Experts of a small language model.
Size: 14 layers, width 256, vocabulary 32768, 76.3M parameters.
Below are experts of layer 11 (counted from 0) of a mixture-of-experts language model. Rows are named router (the router's row for the expert), gate (a neuron's input weights, with its number), up (a neuron's input weights, with its number) and show model dimensions 128-255. Each number is 128 + 24 x the weight over its row's rms, rounded and kept within 0 to 255.
After each expert's rows: a language model's description of what the expert responds to. This comes from a sample of Wikipedia text that the model never trained on.

# expert 18
router [135 105 115 112 124 136 120  98 127  97 130 107 119 166 139 128 143 115  85 145 154  96 163 148 147 108 137 145 165 109 149 139 153  89 109  97 144 116 111 147 144 123 109 148 128 140  93 176 144 125 143 160 154 119 145 176 114 145 112 162  65 129 124 139 126 127 103 148 125  90 111 119 121 170 129 143 122 141 166 123 154 121 119 167 130 157 155 135  75 102 138 123 123 112 143 113 147 138 157 150 117 105 168 114 102 139 148 118 133 102 146 147 137 120  86 102 113 131 129 138 139 156 167 151 119 130 139 140]
gate0 [ 84 159 149 150 121 120 113 106 125 105 142 138 151  86 136 130 124 148 116 110 150 130 123 110 161 105 116 114 133  93 132  97 141 148 115 103 149 154 109 118 116 110  91 131 109 122 101 165 138 110 146 124 190 163 132 129  92 136 159 172 104 112  65 150 111 132 148 148 145 155 135 111 141 167 114 156 133 116 129 176 130 159 168 158 152  88 128 117 133  96 120 118 161 125 127 117 138 127 102 153  89 133 143 132 133 126 113 135  96 117  74 150 139 105 113 102 185 140 101 132 147 136 158  93 139  88 124 132]
up0 [ 91 101 149 176 137 115 154 142 115 102 146 138 126 143 127 143 124 124 117 143 139  82 134 161 121 144 119 121 121 104 133  68 129 157 173 107 131 134 132 119 127 133 166 110 126 108 121 165 143 139 139 114 212 152 124 150 128 103 144 131 120 123 158 126 131 132 124 119  86 114 162 160 120 176 128 112  97 132 125 128 165 125 140 132 152 108 167 126  95 107 116 141 138 134 127 158 149 123 112 162 133 124 132 106 148 100 168 132  84 170 111 172 150 130  97  85 169 145 136 110 100 128 174 141 102 122  83 144]
It responds to: Main verbs like was, is, became, took right after It or He, mainly in species stubs, e.g. It was described; also table row-start pipes.

# expert 58
router [140  94 138 102 133 158 153 106 135 113 119 108 111 155 128 144  73 129 135 187 111 135 132 128 135 176 112 105 111 121 149  94 129 106 113 129 146 140 146 159 153 132 134 179 123 121  85 109 110 154 134 117 157 125  99 158 108 138  99 137 100 140 154 114  92 141 135 119 108 114 180 126 133 143 167 161 109 110 133 117 181  91  98 159 144 149 168 150  73 123 146 156  97 103 112 102 134 154 115 153 143 121 125 105  80 143 124 164 127 122 121 118 158 136  95 103 126  88 173 158 131 153 131 156 109  98 120 142]
gate0 [139 120 134 157 117 116 130 137 118 113 105  91 109 134 114 124 160 151 153 142 118 127  90 153 144 136 144 127 143 105 125 116 161  84 112 103 153 134 147 144 136 149 137 137 139 103  80 133 126 145 133 131 144  65 179 114 109 145 177  87 134 116 153 139 134 140 114  91 113 122 174 154 135 126  93 123 140 134  82 129 136 120 130 122 119 132 118  98 159  94 133 130 135 151 145 148 126 116 143 115  82  93  88  72 115  96 120 113 143  75 100 141 188 120 123 113  91 145 132 126 115 161 155 107 153 172 141 159]
up0 [149 109 118 126 136 102 140 119 132 174 119 151 134 145 122 123 114  95 108 132 137 105 151 133 148  96  66 154 148 112 127 108  98 184 111 146  77 110 109 129  99 123 126 112 171 130 160 110 110 144 162  99  88 169 109 118 159 129  92 132 147 129  50 106 105 154 131 144 125 107  92 120  68 129 188 108 124 118 153 135 129 167 166 134 116 101 113 156 108 147 136 112 103 141 114 128 135 123 167 111 164 138 158 139 159 117 145 109 143 154 122 136  73 138 145 139 124 117 132 156 179  94 123 118  98 103 121  98]
It responds to: Single capitals and capital pairs inside codes and model numbers, such as aircraft registrations, ICAO and FAA identifiers, vehicle models, MSK.

# expert 24
router [105 115 119 111 134 164 175  93 134 118 117 126 128 153 120 131 113 104 109 128 128  96  95 134 136 138  99  97 143  98 166 127 172 122 132 121 125 157 146 145 152  81 126 156 131 153 111 125 136 148 109 113 145 158  93 177 102 116 134 163  85 124 131  76 106 153 121 147 101 132 119 151 110 118 124 139 122 124 117 156 168 138 105 129 161 138 159 152  85  93 197 148  86 127 156 116 122 134 131 140 135 119 143 118  65 131 143 147 121 121 169 114 158 154  94  77 124 135 148 121 140 146 109 133 106 124 130 140]
gate0 [124 158 118  82 127 100 183 106  85 134 117 128 149 139 103 122  87 158 118 119 142 108 129 113 148 132 113 100 153 131 143 136 155 132 130  86  90 128 118 129 128 109 117 123 113 120 121 162 150 136 153 152 127 135 149 105 121 103 154 131 141 143 130 106 109 152 133 137 102  80 155 118  98 137 114 114 136 130 113 144 133 121 175 112  76 114  91 119 162 121 133 108  79 147  80 156  80 102 150 169 148  75 147  99 150 158 120 157 172 120 128 116 164 133 133  98 165  69 138 139 125 138 111 134 151 142 151 165]
up0 [167 151 145 105 130 136 161 145  74 147 120 111 139 100 118 151 159 115 150 129 142  71 106 129 148 135 143 148 142 108 109 149 129 119  96 123 160 168 102 116 127 150 133 174 119  85 147 137 145 116  95 147 130 131 138 123 140 148 114 125 135 167 181 149 125 146 136 150 122  97 155 114 107 120 155 118 134 127 117 134 151 129 111 119 139 136 100 147 121  98 157 120 113 122 109 143 142 193 147 120 162  97 145 103  57 153 109 118 130 111 132 103 135 125  99 131 143 115 115 140 170 164 136 150 175 148  90 136]
It responds to: Quantity words and number words such as most, all, several, two, often before of, years, times, e.g. Most runs, all-rounder.

# expert 14
router [105  88 120 114 129 153 154 112 138  93 105 126 120 167 128 127 108 102  96 159 155 108 139 135 149 136 138 120 142  97 144 127 146  84 133 112 137 135 154 156 135 134 120 156 139 157  80 191 156 112 147 173 170 156 127 164 118 115 115 151  84 110 140 124 101 148 127 130 109  92 133 106 125 197 125 143  91 134 149 126 170 125 129 144 140 159 148 135 113 111 161 123 105 118 114 100 132 113 148 143 136 122 153 100 118 141 153 130 105 141 142 144 134 134  69 100 109 119 145 137 124 130 176 160 134 131 151 158]
gate0 [122 134 112 113 122 132 139 143  77 135 132  87 113 122 132 125 153 149 126 119 141 182 105 122 136  92 130 139 137  83  83  98 103  88  92 116 122 123  81 118  76 135 120 130 117  59 127 156 125 141 113 135 121 101 125 115 162 139 143 134 108 112 132 136 130 159 117 129 117 109 101 145  96 127 131 135 156 127 119  92 151 166 145 124  59 120 146 149 160  63 144 112 144 134 166 162 129 129 147 113  89 147 153 131  87  97 150 111 136 100  87 108 157 120 119 143 117 124 160 116 120 131  85 122 144 128  78 128]
up0 [138 119 132 154 156 123 114 117 154 112 129  84 135 124 145 134 115 146 127 144  66  88 125  99 146 146  90 137 133 121 177 152 142  88 166 128 153 117 126 148 144 116 101  82  85 139  94 108 159 140 132 132 111 140 111 133 131 112 107 109 138 121 159 114 145 111 141 115 158 151  70 160 152 152 134  92 169 176 133 151 122 139 105 131 139  99 124 183 113 160  96 134 116 151 129  81 113 125 115 168 144 144 104 111 140 147 138 123 108 114 140 159  86 155 110 109 116 145 150 140 166 139 139 125  97 128 122 114]
It responds to: Copulas and role words opening biographies and list entries, such as was, is, became, appointed, or the comma after a person's name.

# expert 48
router [123  83 154 105 131 130 142 111 147 124 116 113 117 162 101 153 109 132 160 157 133 126 130 124 143 164 101 102 125  91 159  99 113 110 112 100 134 154 132 148 131 126 110 155 103 129 102 108 129 132 115 107 144 143 111 175 100 150 105 121 110 115 147 142 108 123  97 146 107 118 157 110 125 132 157 156 125 105 147 127 172  81 111 125 161 160 156 138  88 139 153 151 120 125 115 106 128 136 115 165 116 126 126 118 121 132 114 136 127 126 157 123 140 143 132 110 123 102 168 159 132 158 124 140  76  74 117 167]
gate0 [117 155 135 168 113 129 142 120 129 160 143 120 155 134 126  85 100  93 125 178 158 115 162 154 132 119 144 129 139 152 124 129 121 159 120 175 185 131 137 113 121  87 125 112 168 132 116  94  99 148 173 108  95  74 135 143 105  92 124 120 146 145 119 159  92  68 125 133 114 140 137 136 125 102 105 145 141 114 148 161 174 142 143 161 140 136 135 137 147 141 134 154 119 131 103 123 124 163 129 108 130 154 122 108 148  95 134  83 142 133 128 117 129 154 120 113 147 146 112 126 137 129 140  84  92 105 134 109]
up0 [140 172 113 141 142  92 106 141  83 132 145 135 133 114 131 182 124 148 138 118 148 149 114 122 162 168 139 153 122  79 118 120 147 155 121 124 111 162 121 129 112 183 133 121 160 153 167 143  89 170 134 136 144 144 104 161 115  71 149 138 124 149 124 121  92 114 142 138 161 101 127 146 129 146 126 134 177 107  87 132 142 142 100 131 127 143 116  90 165 154 129 100 137 132 142 154 145 122 148 108 179 145 107 120 131 101 105 128  94 134 149  70 107 131 130 136 101  92 124  91 136 126 113 153 119  94 148 133]
It responds to: Single capital letters and scores in sports result tables, especially W or L before a score, e.g. W 17–0, L 17–20, WVU.

# expert 32
router [127 115 128 127 134 177 175 101 138 120 108 113 147 160 122 126 114 117 114 130 124 115  92 125 136 118 111  96 138  92 157 127 195 119 131 114 129 144 146 149 132  67 116 159 134 142 108 123 132 127 114 110 163 167 102 144 102 128 130 172  77 155 127  90  96 144 102 147 109 120 136 157 106 137 133 142 124 127 117 147 162 131 103 117 166 140 144 152  69 114 202 148 103 123 155 106 131 123 130 151 126 116 157 124  75 132 141 141 137 141 158 117 138 146  82  63 107 124 141 126 136 129 119 146  98 119 120 149]
gate0 [156 131 149 118 136 147 161  72 147 112 144 159 141 116 122 156 122  99 165 111 142 112 164 151 126 176 153 113 126  71 145 165 120 153 142 124 110 118 136 135 139 126 132  89 141 108  91 129 144 161 160 117 127 151  91 106 121 163 142 130 121 118 172 100 139 110 112 135 142 114 113 145 147 127 148 119 137  87  82 126 144 136 108 201  96 155 166 132  88 156  84 144 150 124 129 137 119 140 100 142 139 140 123 108 143 146 121 107 131 147 144 180 145 127 126  92 164 129 115 174 137 175 115 140 108 100 143 145]
up0 [115 131 132 136 103 134  96 162 103 143 123 109 137 132 135 139 103 155  92 150 115 154  88  97 115  92 136 118 141 191  95  89 139 107 120 130 149 182 131 123 131 151 110 151  87 181 161 146 121  99 102 154 111  90 157 133 124  97 105 128 126 166 104 159 137 118 113 117 127 136 133  97 116 142 122 135 121 172 166 118  99 127 131  94 154 101  70 105 147 123 156 113  92 141 129 126 155 112 135 112 142 119 148 129 130 125 102 159 112 112 102  75 131 119 130 171  90 105 152  95 149 101 146 111 151 140 117 102]
It responds to: Quantity words and numerals before nouns, such as one, two, first, most, several, some, half, 23 years.

# expert 33
router [121  95 129 119 131 144 158  95 133 105  98 122 141 153 138 124 108 122 103 136 126 107 108 143 169 120 118 103 147 103 145 111 143 109 129 117 126 141 142 150 154  89  91 136 129 150 104 140 139 153 121 119 171 172 115 160  76 118 133 170  79 131 121  86  88 143  95 126  94 128 138 151  81 128 146 134 135 132 108 113 178 115  96 124 140 146 155 158  94 125 187 150 117 135 152 111 115 125 146 125 122 121 136 114  62 149 135 125 132 120 138 144 130 133  94  45 103 125 158 124 133 138 129 152  90 114 146 152]
gate0 [155 158 147 108 200 164 126  98 109 164 135 137 167 163 118 160 182 112 142  91 125  80 110 126 135 150 109 156 125 125  83 108 109 144  90 138 147 160 124  93 128 100 132 142 194 150 132 161 154 116 103 166 111 133 108 120  91 117 106 194 136 111 102 142 130 158 117 166 145 114 137  91 113 114 116 102 145 106 122 114 138 144 101 136  95 109 127 113 125 125  73 142 135 118 138 146 108 145 116 145 140 124 158 135  91 180 125  98 155 131 162 152 148 109  99 165 126 140 176 109 144 152 133 108 114 148 112  97]
up0 [143 154 164 142 111 141 110 100 137 122 152 109 138 153 109  53 116 130 134 154 150 151 170 156 158 113 122 126 159 101 138 142 127 130 168 119 106 124 102 151 125 139 123 119 181  75 149  91 130 166 105 116 136 126 147 173 148 115 102 102  97 118  69 133 175 129 143 118  98 138 122 127 175 115 166 127 123 131 156 116 130 140 173 139  98 153 105 128 120 117 127 115 147 118 120 137 111 117 125 150 138  88  77  77 145  91 135 144  97 123  78 113 129 125 167  97 127 155  85 123 123 151 127 119 140 114 146 148]
It responds to: Counting and ranking words after the or a, such as first, two, several, most, next, also Last or Final in song and film titles.

# expert 53
router [147  91 134 118 142 171 157 128 159 115 120 116 126 127 115 120  94  92  98 160 107 123 129 135 126 133  96 107 150 107 151 111 123 106 113 130 112 132 126 150 137 121 121 189 130 140 104 174 132 140 130 122 165 151 126 180  91 120 120 144 132 116 109 112  96 111 101 115 113  96 159 136  94 159 134 159 120 126 126  96 154 113 118 147 158 172 131 159 124  92 118 145  73  85 142  97 150 177 158 136 134 145 177 125  83 142 145 166 113 141 174 146 134 158  72  90  95 125 138 167 161 163 153 151  97 107 120 179]
gate0 [ 83 142 131 169 176 120 133 119 136  79 139 110  92 124 151 108  94 143 118 132  97 112 121 145 125 195  94 118 117 145 116 125 129 125 136 127 159 112 141 122 142 135 124 121  80 130 103 136 137 102 125 123  90 122  93 127 127 124  98 171  99 110 127 115 100 156 122 138 149 148 113 149 100 132 135 111  63  97 134 156 131 133 162 119 148 106 167 149 112 128 177 128 125  61 131 116 191 131 153 117 102 133 121  98 121 121 114 133 144 134 132  90 114 138 131 133 121 140 158 112  96 109 135 130 151 110 139  87]
up0 [156 131 143 124  80 141 118 147 133 162 118 137 144 142 101 127 138 163 152 128 178  92 156 130 137  87 121 157 106 130 132 106 136 126 135 116 101 102 112 124 127 132 126 120 142 164 130 112 130 154 102 126 143 131 131 131  87 124 149 111 125 127 164 133 191 113 108 128 106 107 133 100 179 134 108 150 172 150 135  88 145 121  93 114 143 140  88 115 142 108 116 124 138 194  96 127 110 140 121 141 117 143 161 133  77 160 144 116 117 128 113 151 160 149  89 127 128 128  86 138 135 144 126 134 108 129 114 148]
It responds to: Line breaks ending a paragraph after a full stop, plus Indian political terms like BJP, INC, Tamil, Telugu, Singh.